Experts of a small language model.
Size: width 96, vocabulary 16384, 17.9M parameters.
Training: a variant of Muon for the experts, 252M tokens, 7682 steps.
Below are experts of layer 3 (counted from 0) of a mixture-of-experts language model. Rows are named router (the router's row for the expert), gate (a neuron's input weights, with its number), up (a neuron's input weights, with its number) and show model dimensions 0-95. Each number is 200 + 40 x the weight over its row's rms, rounded and kept within 0 to 999.
After each expert's rows: "gets" lists some tokens that make up at least twice as much of what it gets as of all text. This comes from a sample of Wikipedia text that the model never trained on. Tokens count by the router's weight.

# expert 27
router,255,222,321,196,171,271,162,259,121,151,215,140,198,187,114,218,200,216,196,167,198,172,199,169,200,251,256,218,192,167,286,216,168,248,220,175,240,245,167,178,103,221,174,290,210,203,183,187,142,167,266,144,205,249,212,164,226,213,187,200,177,105,196,181,192,199,199,179,221,216,216,203,184,220,237,178,158,189,262,237,255,160,211,203,134,158,224,205,247,183,177,238,157,199,209,154
gate0,176,190,223,116,168,210,222,272,164,210,231,205,190,262,199,192,159,244,119,134,258,152,276,161,242,211,293,148,165,232,168,213,185,209,168,280,243,208,191,173,230,128,238,215,221,217,107,220,194,174,129,214,205,203,216,195,217,206,215,205,237,180,191,280,210,169,170,285,257,147,276,166,219,216,227,209,212,273,182,211,264,203,197,187,272,156,216,203,219,240,167,197,197,198,230,198
up0,204,143,219,161,206,263,226,279,214,176,228,193,238,199,186,202,134,303,135,176,132,168,229,180,230,204,189,198,143,234,146,227,152,218,206,255,222,208,197,201,213,183,185,207,248,162,147,234,152,127,172,183,118,147,240,155,218,206,226,186,291,190,240,157,164,84,115,197,265,158,243,266,182,221,182,207,225,204,189,218,244,236,224,179,208,157,238,203,192,194,226,194,168,166,196,160
gate1,193,165,217,226,202,235,170,143,127,160,205,225,246,243,201,175,171,151,195,147,154,220,252,165,231,210,225,212,191,136,263,198,173,228,204,181,187,159,167,226,132,231,211,187,239,182,162,125,212,162,143,233,301,139,202,234,97,185,186,316,263,239,211,209,170,184,255,136,194,153,203,252,186,202,135,150,204,174,159,191,162,174,208,189,195,144,144,202,201,190,176,211,243,192,130,166
up1,207,195,219,198,158,225,222,165,211,207,194,199,145,188,183,161,314,198,200,213,203,209,239,168,216,201,182,211,243,182,252,163,161,211,246,210,214,146,87,277,199,249,242,223,241,177,167,194,187,189,191,231,169,115,181,191,130,173,162,292,230,209,236,177,177,222,200,167,207,197,254,263,176,122,190,181,227,170,186,248,211,165,267,83,154,127,226,166,169,252,202,204,196,148,197,261
gate2,206,259,166,141,125,189,128,170,242,170,177,200,210,218,218,193,292,163,237,135,195,182,168,240,207,165,231,197,150,194,187,217,149,173,154,221,195,194,205,123,161,147,196,209,226,218,246,227,184,134,278,203,177,231,196,195,157,129,184,206,236,179,159,182,136,93,182,232,239,178,230,193,238,200,199,241,166,152,139,247,164,191,97,207,202,186,256,274,278,153,202,172,207,215,217,204
up2,255,171,230,135,239,217,208,194,277,176,172,216,232,212,180,242,285,206,241,197,244,189,239,254,80,190,251,130,143,134,197,147,185,194,162,142,209,151,219,144,189,159,162,257,241,241,194,186,158,149,283,245,209,211,265,207,163,238,240,171,206,230,211,149,153,198,168,163,217,226,162,172,223,218,228,229,174,174,178,195,203,128,157,214,160,181,148,222,255,145,181,216,133,198,225,195
gate3,204,168,254,196,215,205,246,196,257,135,139,203,169,286,202,194,236,131,258,180,140,167,199,165,199,186,158,236,205,137,197,197,234,193,181,197,215,224,252,198,204,239,220,213,210,175,204,230,242,191,152,158,151,212,268,113,212,241,163,232,116,151,247,213,242,208,176,230,201,182,156,194,183,234,237,266,173,197,162,256,248,212,175,242,182,78,146,227,206,117,140,218,219,229,131,220
up3,216,130,238,285,217,207,207,201,189,226,184,214,175,172,180,185,208,176,184,194,161,201,244,93,197,159,179,239,172,101,222,169,178,262,226,183,185,189,265,185,185,130,212,201,265,196,191,205,220,188,153,169,224,197,211,297,153,235,79,262,210,223,247,198,220,168,157,206,257,215,183,172,236,211,164,227,176,221,221,219,227,194,163,200,226,105,146,190,280,154,200,160,187,126,153,223
gets: "\n", " and", " December", ";", " June", " 2"

# expert 18
router,225,217,195,246,210,233,124,226,127,161,233,223,133,210,215,183,135,298,160,187,182,237,194,155,198,163,190,196,174,251,217,225,221,223,261,201,195,259,193,168,140,154,234,272,231,163,144,201,204,251,221,190,228,181,276,239,246,178,165,237,284,179,224,141,226,241,158,143,246,223,197,177,177,217,278,246,235,154,198,220,292,214,139,221,187,186,212,162,251,217,218,269,199,213,149,178
gate0,143,192,192,123,179,190,155,234,264,195,175,258,168,265,130,160,201,166,257,195,239,246,188,212,261,184,221,258,234,182,142,192,186,152,162,171,223,199,171,185,225,161,264,208,188,216,207,232,201,296,254,156,251,224,253,238,192,243,195,196,208,276,296,190,160,123,214,154,124,221,219,178,241,228,219,224,175,214,233,179,225,185,165,145,196,182,172,218,228,199,240,237,183,146,154,108
up0,138,180,184,151,260,232,167,295,224,172,173,239,164,263,211,214,244,187,257,208,205,228,231,252,210,219,206,206,232,228,197,182,209,217,178,140,228,241,121,146,146,237,285,209,192,237,216,147,207,222,184,181,177,218,227,276,243,165,194,164,235,219,262,173,188,166,238,178,123,174,204,188,198,200,223,176,143,218,136,271,219,197,249,69,205,251,208,234,266,179,232,159,216,190,139,187
gate1,196,203,177,235,278,295,185,230,157,150,246,177,192,220,233,86,140,194,180,247,297,292,188,201,226,192,254,219,206,185,147,200,252,241,250,246,198,240,213,211,179,210,189,261,232,179,185,195,217,172,187,236,251,166,210,227,223,204,136,200,280,176,168,214,170,191,158,166,240,183,194,189,266,174,264,119,197,177,209,173,226,224,149,246,228,151,176,160,253,211,159,216,138,231,213,165
up1,189,210,190,245,260,258,192,210,184,149,244,159,195,199,222,111,158,206,198,244,328,283,148,210,195,212,292,182,238,166,131,176,253,205,265,252,187,228,240,238,217,227,179,242,238,194,196,196,224,181,185,233,238,202,219,247,186,217,163,169,248,167,135,244,158,185,145,183,228,197,163,203,287,133,248,142,185,207,215,154,261,247,171,209,222,145,208,166,188,212,166,203,146,236,214,179
gate2,162,142,247,222,249,219,195,224,174,213,158,159,215,201,139,126,198,203,241,225,163,258,155,194,211,290,169,154,238,237,178,236,180,154,215,185,160,259,115,160,163,183,280,229,178,234,155,181,180,156,181,174,205,194,238,228,205,242,207,268,183,211,212,243,154,267,161,115,190,225,218,225,174,192,224,200,185,114,225,198,229,221,160,146,191,112,207,164,247,124,231,132,210,227,208,141
up2,160,111,263,178,260,211,184,260,188,172,194,128,250,180,117,149,199,182,229,245,154,195,198,190,206,244,163,153,227,195,166,228,198,174,176,165,182,223,107,193,184,203,239,223,156,265,140,210,207,164,205,161,169,181,174,231,169,229,230,234,136,239,218,220,175,258,252,113,202,178,232,218,150,194,199,188,223,122,191,167,162,204,208,120,199,121,178,178,241,120,172,131,184,236,183,154
gate3,256,260,215,162,188,254,161,155,193,259,214,208,202,236,195,194,176,163,117,217,141,172,198,233,165,159,198,197,172,159,171,255,214,213,193,166,206,218,172,181,152,288,260,179,217,246,213,269,174,166,158,160,159,156,205,217,163,137,168,283,188,166,235,224,122,226,260,193,249,230,255,209,151,125,182,146,178,138,276,203,224,142,125,185,240,208,227,206,268,171,208,174,221,206,151,219
up3,282,175,168,199,254,214,176,280,222,186,169,217,232,252,210,288,124,239,193,204,222,214,197,162,216,192,163,260,109,210,204,216,230,237,152,196,274,233,184,179,207,187,200,224,165,228,228,187,187,231,228,246,231,199,212,183,310,222,216,142,245,182,178,216,174,217,194,111,86,215,183,154,161,240,206,251,159,180,168,193,250,197,239,171,253,224,188,254,252,186,191,250,164,159,182,265
gets: " 1", " 0", " 2", " /", " 3", ".5"

# expert 52
router,237,204,213,197,286,186,130,224,182,196,184,191,213,149,240,200,253,198,196,198,206,257,164,234,277,169,256,200,290,223,226,275,184,255,109,125,224,176,191,221,245,160,164,210,159,189,156,217,202,211,250,141,201,250,134,159,136,210,194,221,179,195,147,166,209,236,266,191,181,204,224,246,191,188,191,202,184,197,162,231,196,263,224,265,92,143,191,160,196,231,174,128,171,230,253,181
gate0,244,197,194,215,155,267,183,224,158,184,172,206,161,312,195,255,198,126,288,209,257,218,195,228,214,149,148,219,192,249,175,157,259,233,243,183,200,225,156,190,192,204,204,131,217,201,165,245,189,155,231,184,158,220,238,197,189,161,237,183,190,219,276,176,131,198,140,191,249,263,215,226,214,159,278,164,244,194,199,215,245,187,197,144,193,155,160,188,177,176,213,156,214,92,235,111
up0,224,261,157,210,143,244,170,166,246,130,171,245,221,287,227,218,261,214,164,194,281,243,256,248,207,156,181,223,221,203,175,202,175,218,207,190,189,197,180,178,176,206,205,161,203,199,245,256,173,147,179,181,203,160,203,229,247,175,174,202,149,224,162,189,199,144,172,183,148,117,118,231,192,161,150,181,176,153,113,212,280,211,203,179,166,86,232,138,251,194,143,200,191,243,153,170
gate1,256,192,175,251,219,250,243,165,203,141,199,204,234,233,123,234,138,207,193,161,245,192,162,206,231,199,157,200,235,181,153,223,165,185,181,189,202,215,115,154,254,293,229,216,258,160,200,143,211,272,169,188,125,182,172,210,220,245,201,191,125,130,263,219,198,221,244,199,145,161,177,260,206,178,171,211,140,125,180,222,181,248,182,195,211,160,186,124,224,159,214,188,168,154,110,156
up1,212,181,218,237,238,238,192,152,242,217,205,201,193,234,242,197,239,230,256,163,316,141,226,245,205,175,235,216,179,243,113,177,203,237,208,175,210,183,197,243,198,162,108,148,237,197,263,194,203,227,137,268,117,175,268,200,161,202,208,205,200,203,230,217,227,128,192,149,193,253,169,286,249,183,213,185,150,212,168,166,169,179,250,241,157,256,204,231,230,225,227,259,250,215,173,116
gate2,199,126,221,220,157,125,181,185,242,200,240,157,217,178,157,291,180,198,107,207,174,155,252,209,250,125,229,201,240,176,132,245,220,208,185,170,252,202,142,217,195,212,172,188,199,195,186,234,115,257,158,177,188,161,197,203,268,201,143,169,232,232,309,185,208,205,183,211,175,253,195,186,167,242,202,229,152,240,210,201,170,172,199,165,205,228,182,218,281,159,273,191,142,168,165,115
up2,258,236,176,213,167,221,175,128,216,258,150,226,254,233,251,226,214,219,168,152,154,194,239,226,217,204,232,209,233,187,174,130,211,206,255,269,187,138,208,250,227,111,202,166,219,132,206,238,225,234,167,193,207,208,206,188,194,184,116,165,168,190,245,140,164,136,158,234,196,223,232,231,204,218,242,251,192,153,160,233,179,169,272,159,87,181,181,238,244,236,147,203,114,240,153,195
gate3,223,156,187,163,150,236,198,275,210,225,263,153,252,230,196,162,243,186,209,227,231,203,149,242,240,172,231,191,165,185,217,209,138,192,193,203,153,158,206,256,150,212,164,152,267,218,263,194,155,153,211,216,135,212,149,267,177,213,183,195,208,119,143,180,141,206,193,180,194,336,168,153,142,165,209,225,258,151,159,207,188,234,178,206,176,168,215,234,213,174,260,283,181,277,192,175
up3,180,217,206,196,221,182,210,154,163,281,225,227,262,200,190,206,319,276,170,227,200,160,243,162,170,141,160,213,201,149,169,142,115,208,236,123,254,127,136,193,191,177,164,138,231,197,198,181,186,210,220,224,154,133,168,270,232,193,193,199,204,186,274,160,199,218,231,267,212,172,173,189,164,196,224,195,183,146,156,130,189,205,162,173,168,165,144,230,240,224,201,197,238,223,203,108
gets: "s.", " but", "|", "B", " who", "ick"

# expert 22
router,168,156,254,205,138,135,251,144,170,180,215,197,180,151,230,185,196,191,147,172,115,153,169,170,200,263,153,124,246,182,250,218,188,205,131,185,178,176,152,186,185,233,201,166,209,161,178,179,208,247,188,161,230,222,196,215,205,206,243,182,82,243,150,246,208,232,167,137,171,274,290,238,203,182,226,149,152,194,141,231,222,199,151,218,165,189,265,204,191,188,248,204,120,234,150,227
gate0,183,211,218,125,175,196,218,126,255,158,205,264,232,185,227,227,197,206,181,216,219,178,154,184,196,211,241,252,210,166,248,196,198,138,170,205,209,206,192,267,195,180,207,235,278,223,165,259,273,214,196,182,188,181,241,284,161,245,212,242,221,205,215,181,132,247,216,191,303,198,277,193,92,216,183,125,164,165,237,206,213,231,236,194,239,280,185,232,228,276,248,249,227,157,207,153
up0,187,156,249,193,169,193,232,130,218,267,185,246,199,200,223,235,239,147,148,181,174,158,184,241,193,193,168,208,174,224,259,178,210,157,165,121,244,149,190,239,258,163,267,209,212,200,222,243,238,206,138,165,126,152,218,200,108,214,218,227,263,259,197,217,213,140,230,171,249,250,193,184,182,294,193,100,196,130,212,167,220,203,265,153,268,226,239,202,214,206,192,259,219,233,172,195
gate1,189,125,183,237,187,176,251,166,246,250,229,181,108,205,225,183,222,101,140,206,208,164,218,171,221,181,156,190,233,136,200,183,199,180,284,222,212,176,194,184,230,168,253,187,188,225,193,252,202,234,153,216,279,183,144,168,145,202,210,122,296,204,255,226,186,257,207,174,112,192,225,191,294,135,159,184,201,166,129,205,226,214,183,171,163,172,189,165,200,205,177,161,132,190,160,183
up1,207,91,168,221,225,206,201,133,177,201,158,182,212,191,142,172,255,282,143,235,146,109,172,198,204,201,147,145,194,96,208,212,211,148,159,226,207,238,197,206,218,209,153,264,209,163,202,165,147,222,141,167,134,179,235,236,228,253,214,243,147,213,209,136,227,221,183,152,274,193,263,227,243,265,192,213,228,162,204,160,243,187,240,166,234,200,261,205,246,174,170,241,204,175,182,230
gate2,208,192,189,141,154,202,193,205,127,192,205,179,134,201,95,184,224,203,96,267,143,197,247,209,211,139,173,336,252,168,172,175,206,143,239,234,213,204,188,191,185,218,145,210,216,303,219,231,142,131,169,181,161,217,175,212,257,194,262,198,234,258,181,194,235,170,199,133,179,225,193,220,222,207,259,240,216,159,216,240,176,163,219,187,208,126,226,239,226,187,196,214,189,179,221,183
up2,201,144,221,211,178,153,157,218,230,238,201,151,108,168,123,237,231,185,173,222,232,157,259,210,178,122,126,271,208,151,201,189,195,204,137,196,225,194,216,260,238,194,166,239,193,139,258,276,157,195,138,279,208,276,242,164,189,205,243,183,226,256,190,182,209,140,175,236,222,216,114,217,204,208,155,173,257,119,205,206,189,170,204,185,174,188,206,238,266,241,156,203,148,174,183,186
gate3,129,140,160,249,187,130,203,226,193,196,174,185,241,203,213,227,198,160,184,177,136,268,232,220,236,182,211,110,229,148,208,186,165,190,169,207,273,183,217,171,224,94,169,193,236,202,171,258,246,241,170,186,164,193,225,184,219,145,172,208,140,268,182,163,227,176,184,233,285,233,179,223,234,185,215,259,227,165,181,195,284,173,180,138,195,187,215,236,169,152,125,206,132,153,191,110
up3,121,91,262,222,151,209,180,189,215,153,165,180,248,194,168,267,244,199,168,166,157,162,258,186,257,182,224,166,203,143,179,185,173,183,180,192,242,166,192,183,158,123,238,163,187,217,271,274,204,186,191,192,156,199,199,202,159,152,172,253,149,177,268,200,204,251,195,197,212,190,231,252,185,241,193,245,208,112,184,224,204,109,153,150,209,172,251,224,223,160,142,222,133,171,144,160
gets: " and", " to", " with", ",", " or", " a"

# expert 44
router,182,163,210,205,249,227,139,206,141,158,192,170,221,138,191,148,212,259,188,139,196,203,189,219,316,215,243,230,271,211,236,176,170,225,144,162,214,169,201,174,217,147,164,196,197,201,236,180,240,256,253,142,187,212,163,151,182,201,170,209,203,246,215,216,178,217,285,161,190,265,200,245,203,162,143,167,134,219,164,215,225,252,188,234,225,77,156,171,175,228,132,228,135,264,224,217
gate0,206,175,199,126,179,175,286,176,128,148,215,169,164,243,212,189,174,261,231,199,161,218,143,188,283,185,174,211,172,86,231,189,231,169,176,195,181,136,201,230,199,154,263,110,229,267,195,188,202,166,238,186,240,214,197,180,170,178,188,243,203,224,185,172,141,165,206,215,151,244,276,214,171,176,225,148,221,196,200,170,176,213,94,216,288,242,241,208,234,226,139,159,209,194,150,189
up0,180,176,214,150,256,215,205,162,149,187,137,245,164,223,224,178,206,218,193,175,164,224,172,155,296,210,249,277,198,177,219,245,213,151,130,144,195,196,136,236,229,181,236,139,281,247,285,176,217,239,215,172,247,191,176,186,189,136,123,220,202,269,243,205,184,229,205,190,209,226,251,252,192,152,204,217,190,187,219,199,171,238,111,220,235,215,204,131,236,197,119,123,169,208,198,144
gate1,190,147,206,221,175,244,204,141,171,183,214,89,288,198,177,191,179,246,143,187,165,168,176,202,173,177,219,182,223,274,138,188,151,244,244,204,213,158,178,211,239,142,239,232,251,222,236,213,176,214,133,145,312,162,168,220,148,189,151,157,238,254,215,203,189,168,274,227,202,282,187,162,161,254,251,180,236,199,203,184,205,151,232,244,217,199,133,260,195,195,211,249,250,227,225,221
up1,114,196,171,222,208,239,142,165,218,178,123,126,269,169,202,173,210,189,193,212,239,188,268,205,148,203,193,193,207,311,143,216,216,214,223,198,241,166,178,217,175,170,220,190,207,221,194,267,124,144,79,170,280,220,173,225,208,161,133,176,216,204,204,199,224,224,253,205,204,262,176,185,214,234,232,220,246,212,171,173,219,192,264,243,214,188,144,259,202,166,229,305,198,235,179,203
gate2,142,225,260,190,223,252,209,243,194,240,287,189,259,205,238,222,158,252,198,237,206,199,231,127,237,210,167,148,214,126,166,186,159,271,196,233,192,195,200,189,207,209,196,236,188,153,163,154,205,212,154,146,228,183,231,159,229,212,228,166,302,240,172,229,191,177,158,195,167,203,299,194,178,191,276,150,244,125,213,246,195,236,166,147,153,187,226,162,269,241,160,265,170,264,238,205
up2,175,180,235,222,148,237,184,102,225,217,222,216,168,230,202,158,287,244,240,207,177,196,208,138,241,226,160,164,245,148,205,212,197,186,219,265,190,161,149,263,252,244,184,148,236,216,273,228,129,182,183,180,143,158,177,241,223,198,209,180,212,194,169,151,238,206,243,193,253,272,231,215,263,169,258,102,218,146,197,212,217,245,196,166,194,171,120,232,187,110,182,220,136,191,197,231
gate3,180,223,245,275,144,239,250,169,142,282,193,186,202,226,249,212,204,128,186,181,260,216,201,185,242,234,307,208,265,164,180,246,125,234,231,160,229,194,244,200,232,191,203,162,142,239,236,170,90,152,182,165,267,244,157,216,188,210,229,151,213,212,212,246,163,245,186,240,234,242,218,208,195,233,197,179,242,178,227,156,195,132,127,153,137,167,227,202,203,185,164,194,167,197,164,161
up3,233,227,153,204,145,146,282,208,164,239,167,185,176,207,246,215,196,214,224,173,200,173,166,187,211,150,209,210,221,183,215,210,228,193,155,143,281,218,142,170,247,167,152,252,219,183,210,241,192,125,269,228,214,166,194,276,225,193,136,217,180,284,231,259,251,191,186,251,169,207,242,232,255,207,188,183,131,193,272,160,275,262,215,150,254,166,260,181,198,203,144,286,176,160,175,230
gets: "==", " The", "-", "===", "em", " a"

# expert 45
router,194,277,213,126,160,271,167,253,208,174,246,207,147,178,260,287,220,184,181,173,140,220,250,179,152,232,150,172,245,186,225,195,167,204,185,210,178,258,195,182,159,98,234,206,147,259,163,149,234,239,231,225,181,157,143,198,259,182,227,192,231,146,244,152,202,169,243,201,194,197,168,233,186,198,180,229,191,151,131,216,168,143,142,216,148,199,172,221,225,243,241,259,114,205,164,247
gate0,155,211,256,183,291,243,299,217,201,218,132,222,128,195,156,89,240,204,203,264,201,239,194,207,166,181,173,221,184,234,164,217,162,264,184,190,177,181,149,188,237,188,210,276,191,186,208,245,219,195,235,208,216,216,210,154,121,259,198,190,191,246,217,151,295,221,222,221,242,216,130,217,187,158,190,266,207,190,198,166,166,207,184,248,151,180,148,228,250,172,263,220,282,235,188,174
up0,136,152,236,173,273,237,316,205,194,186,163,170,179,156,212,197,250,225,278,278,208,210,170,256,244,204,144,202,151,286,168,187,207,218,166,194,171,186,149,205,264,152,212,265,194,179,203,251,197,222,256,239,174,214,197,229,192,236,193,111,200,287,253,169,261,201,188,161,200,211,209,188,186,206,228,232,248,227,181,238,204,224,216,199,109,195,145,215,202,195,268,225,250,231,225,142
gate1,177,149,178,205,228,224,164,230,161,144,233,105,260,175,182,191,216,240,195,194,174,222,156,260,261,238,220,159,207,233,201,172,190,203,211,237,197,205,89,201,179,194,142,228,246,193,231,198,186,157,201,181,143,207,117,205,263,271,224,179,241,207,163,205,209,226,243,182,221,196,150,246,178,160,207,195,163,113,172,190,216,228,167,199,193,49,193,167,153,201,190,206,131,193,262,133
up1,197,172,214,200,168,244,191,257,217,214,206,209,259,145,134,143,146,232,187,171,214,236,268,180,286,230,282,223,196,159,215,179,195,201,220,131,195,143,141,141,134,236,190,221,197,196,188,176,146,229,184,271,190,188,177,229,174,279,149,142,223,189,223,239,134,193,194,170,161,198,195,250,205,194,178,246,223,132,157,168,172,163,175,138,221,67,213,172,179,195,195,185,170,228,248,144
gate2,175,250,228,169,156,184,168,143,168,192,214,233,218,189,253,161,239,187,158,218,165,225,164,222,279,180,182,123,236,215,189,194,225,225,168,157,184,149,202,252,168,220,170,148,181,274,198,259,201,205,202,215,138,220,211,261,182,256,234,158,199,256,229,218,305,187,164,154,247,264,189,217,193,201,266,248,204,202,155,276,213,195,154,168,244,214,247,172,235,270,215,239,174,328,194,226
up2,163,226,154,204,186,254,146,179,197,219,236,206,228,261,261,179,223,259,174,209,188,209,102,203,172,182,137,152,205,129,194,189,208,224,254,208,172,259,188,225,165,96,159,191,217,294,181,183,153,142,235,236,138,182,194,167,206,193,200,174,269,238,274,179,244,182,185,193,190,155,166,165,240,173,259,188,235,215,141,214,205,169,265,111,246,133,227,185,159,242,206,188,162,242,231,205
gate3,190,161,206,206,259,172,210,183,204,207,277,178,215,208,175,288,159,202,179,212,204,168,192,171,168,219,162,178,203,254,220,183,190,119,196,264,166,269,107,199,201,156,138,202,148,177,156,204,159,209,192,206,136,175,244,198,139,214,142,225,214,124,247,200,191,180,131,211,243,119,191,290,213,198,172,232,86,220,153,212,157,190,247,187,150,211,135,191,211,174,158,219,239,268,196,205
up3,179,108,195,206,254,206,184,167,215,220,213,204,174,162,177,237,215,203,237,252,204,181,178,152,147,231,169,178,201,245,168,190,195,177,138,231,141,231,116,204,200,197,203,173,161,172,222,230,164,269,223,224,171,199,236,229,118,151,195,248,197,131,299,205,222,189,126,215,216,139,195,273,215,231,168,241,176,235,154,166,177,162,218,119,192,144,101,157,254,188,202,254,236,202,229,277
gets: " 7", " 6", " 4", " 5", " 8", " 3"

# expert 59
router,197,192,227,216,182,244,227,248,201,246,256,116,187,188,161,164,170,221,271,189,181,209,213,164,249,164,242,146,102,192,235,197,139,254,241,197,197,139,255,174,214,209,202,224,195,242,208,233,192,230,206,224,211,224,294,164,159,138,257,199,223,282,187,267,181,272,208,176,208,173,291,143,151,156,236,171,163,182,172,214,250,209,165,187,157,251,168,198,164,247,134,208,162,143,160,211
gate0,134,199,194,165,245,229,148,258,224,214,179,265,276,184,258,241,261,253,193,238,267,259,239,219,241,133,146,189,167,220,256,196,183,190,218,227,197,189,205,181,229,181,156,155,266,190,205,227,184,123,182,146,187,181,173,194,99,272,233,216,213,197,214,152,165,199,139,288,210,224,203,251,237,187,247,183,241,285,208,209,177,225,166,247,166,214,133,163,229,217,165,163,230,152,185,193
up0,202,149,130,211,226,261,135,191,222,133,245,238,197,234,162,239,209,144,201,261,213,168,186,237,251,136,196,257,176,140,227,219,213,173,166,264,224,153,200,169,160,144,199,113,204,235,215,241,205,135,173,149,196,220,197,166,242,296,245,72,224,183,156,233,170,177,205,199,221,240,134,203,246,202,221,186,253,217,186,121,231,183,236,229,200,155,165,206,185,180,192,156,175,224,188,234
gate1,183,194,184,205,204,267,171,175,247,230,189,223,224,201,209,160,214,219,94,173,211,227,147,209,231,269,178,202,178,146,150,138,250,284,197,148,227,232,205,193,282,155,258,204,214,194,267,163,187,207,247,202,174,225,240,187,148,175,246,205,219,169,213,229,163,134,146,225,170,232,236,302,234,187,211,191,240,149,184,219,206,239,161,213,136,97,201,176,240,213,116,240,213,197,211,131
up1,193,202,164,188,190,276,209,176,207,216,189,224,152,74,162,190,222,131,167,231,250,178,285,217,156,110,203,189,150,181,158,220,230,137,172,139,227,165,211,149,207,190,199,189,207,242,205,255,196,135,199,252,182,199,252,199,106,290,223,201,253,215,192,205,223,195,198,197,139,217,279,142,211,215,269,177,242,260,235,151,201,155,189,187,164,171,176,147,175,153,163,202,240,200,211,191
gate2,182,196,176,167,180,218,245,137,250,170,215,156,251,215,218,195,222,170,242,240,151,231,221,180,313,150,218,229,175,209,263,270,252,226,199,163,208,119,195,147,232,246,145,184,205,215,180,227,168,254,114,213,219,182,224,245,135,203,212,158,221,250,243,228,188,134,187,139,210,192,243,189,144,250,299,170,158,194,262,260,227,220,216,162,207,257,273,161,186,205,232,192,158,195,197,187
up2,160,240,174,204,195,227,234,104,259,191,166,166,253,224,201,226,221,197,238,199,182,235,227,193,248,182,191,216,209,200,302,231,257,211,161,182,244,107,183,192,185,231,205,242,187,253,171,216,218,227,148,179,201,169,277,292,176,188,204,166,224,199,224,230,195,175,191,159,178,177,207,224,155,246,298,231,119,169,258,276,257,168,197,110,235,237,259,169,190,201,253,179,185,179,178,140
gate3,141,137,265,301,204,197,173,216,188,165,225,244,93,217,247,195,184,212,213,171,275,211,201,155,188,197,235,201,206,159,190,214,193,169,222,249,258,173,234,252,224,203,183,244,190,126,214,122,211,227,209,205,175,216,159,138,215,158,207,245,149,132,188,173,234,216,166,246,268,120,214,235,185,212,154,209,231,198,288,246,209,180,142,214,172,183,257,270,195,270,257,185,205,208,246,204
up3,159,172,232,259,211,242,198,158,189,207,117,248,158,275,227,161,206,177,238,219,223,122,149,128,231,191,196,113,162,191,143,203,157,241,257,199,221,198,272,209,221,246,194,153,186,195,199,213,225,206,193,186,175,197,161,211,124,128,221,190,150,150,247,207,175,169,155,275,242,179,281,234,164,173,208,273,191,181,171,149,209,196,219,207,133,157,276,201,213,210,110,186,207,175,244,199
gets: "==", "===", " ==", " ===", "====", "s=="

# expert 11
router,191,134,83,194,188,255,178,203,193,214,134,242,215,182,195,207,156,163,222,189,233,214,208,161,279,171,239,156,135,206,167,221,139,216,213,158,259,202,158,206,282,223,242,156,214,181,261,181,152,170,148,265,206,174,236,167,216,199,187,214,194,242,253,198,162,159,140,274,180,169,195,231,220,236,183,143,248,176,273,150,164,162,224,199,176,161,136,226,214,141,197,144,217,203,259,127
gate0,264,183,181,179,193,220,242,216,149,272,153,266,223,125,140,205,231,224,183,242,222,168,178,230,212,260,246,170,227,248,234,220,121,254,243,200,230,184,174,230,204,156,203,214,204,236,188,203,235,242,188,203,122,153,156,233,205,227,212,174,134,246,223,210,248,193,270,234,153,218,202,151,144,182,226,166,185,201,137,227,200,140,243,132,113,117,257,217,239,193,266,212,269,189,192,172
up0,223,192,181,165,181,193,207,214,142,212,138,202,220,147,153,217,199,228,183,204,295,206,210,197,255,237,256,149,224,254,233,208,152,200,239,232,250,141,154,220,224,145,172,194,195,212,166,208,240,291,162,206,160,126,157,195,254,239,163,141,134,213,273,183,235,183,224,276,167,234,173,136,143,186,200,205,154,221,173,261,238,151,207,159,94,150,245,240,212,220,220,229,198,170,180,150
gate1,205,229,139,156,166,240,240,178,212,218,184,187,156,256,208,177,165,189,222,211,220,196,204,157,214,181,257,176,186,205,135,210,230,158,252,247,194,243,282,222,182,250,268,201,161,180,123,185,141,236,234,237,165,265,231,229,276,228,214,166,263,119,186,192,243,118,104,266,143,233,185,191,151,148,252,181,140,129,208,221,229,222,197,214,194,219,228,144,200,185,176,264,186,182,159,218
up1,218,234,172,161,152,229,246,197,241,207,202,208,171,271,232,147,161,182,235,254,237,196,203,165,212,204,235,177,167,202,127,210,273,165,280,217,214,227,264,231,182,225,236,178,153,181,142,235,152,235,245,232,200,232,203,227,286,219,192,177,240,91,177,177,217,134,161,247,136,214,148,204,162,152,252,157,139,122,193,205,215,235,170,190,168,213,208,131,197,189,147,281,157,178,157,209
gate2,100,195,200,190,191,208,254,214,272,203,168,232,229,215,174,190,188,169,186,186,210,167,158,198,250,231,252,199,240,182,180,168,230,256,251,186,238,145,155,223,160,106,182,111,177,262,214,134,221,140,206,227,256,215,153,170,206,209,158,207,208,181,123,160,252,275,214,215,172,234,163,235,255,204,197,155,188,237,211,157,219,224,206,255,190,191,236,159,157,281,171,132,130,227,274,174
up2,106,205,208,192,203,172,217,223,257,186,164,225,226,198,185,196,182,174,190,215,230,178,177,225,239,218,243,205,236,185,168,176,227,227,247,159,235,158,179,242,162,124,195,127,180,233,227,129,221,142,193,231,264,206,136,184,228,197,145,193,225,193,120,179,263,274,209,216,142,235,123,236,265,237,213,155,152,236,197,139,192,256,222,255,189,197,235,154,161,275,182,158,121,212,291,202
gate3,213,190,175,225,191,254,224,158,239,187,97,207,172,283,259,221,231,166,174,247,173,192,193,210,216,195,218,186,250,169,211,218,225,191,201,181,250,201,172,141,215,196,283,227,230,160,206,125,141,276,265,220,253,169,233,193,169,260,253,135,110,235,198,240,145,167,216,153,194,175,175,171,218,234,196,145,163,264,206,138,212,152,220,149,165,274,221,213,193,241,233,136,204,142,207,164
up3,177,163,205,226,164,258,263,168,247,149,126,198,177,256,212,183,235,186,155,249,170,178,189,206,173,179,202,189,250,174,210,181,267,193,209,188,253,212,161,150,215,186,277,221,203,156,214,120,151,292,231,249,261,160,245,151,184,270,260,118,157,245,182,260,149,169,218,132,229,189,223,167,226,202,195,167,178,237,183,189,221,142,249,162,160,265,219,222,221,240,245,141,225,152,192,193
gets: "\n", "|", ".", "s.", "ed.", "es."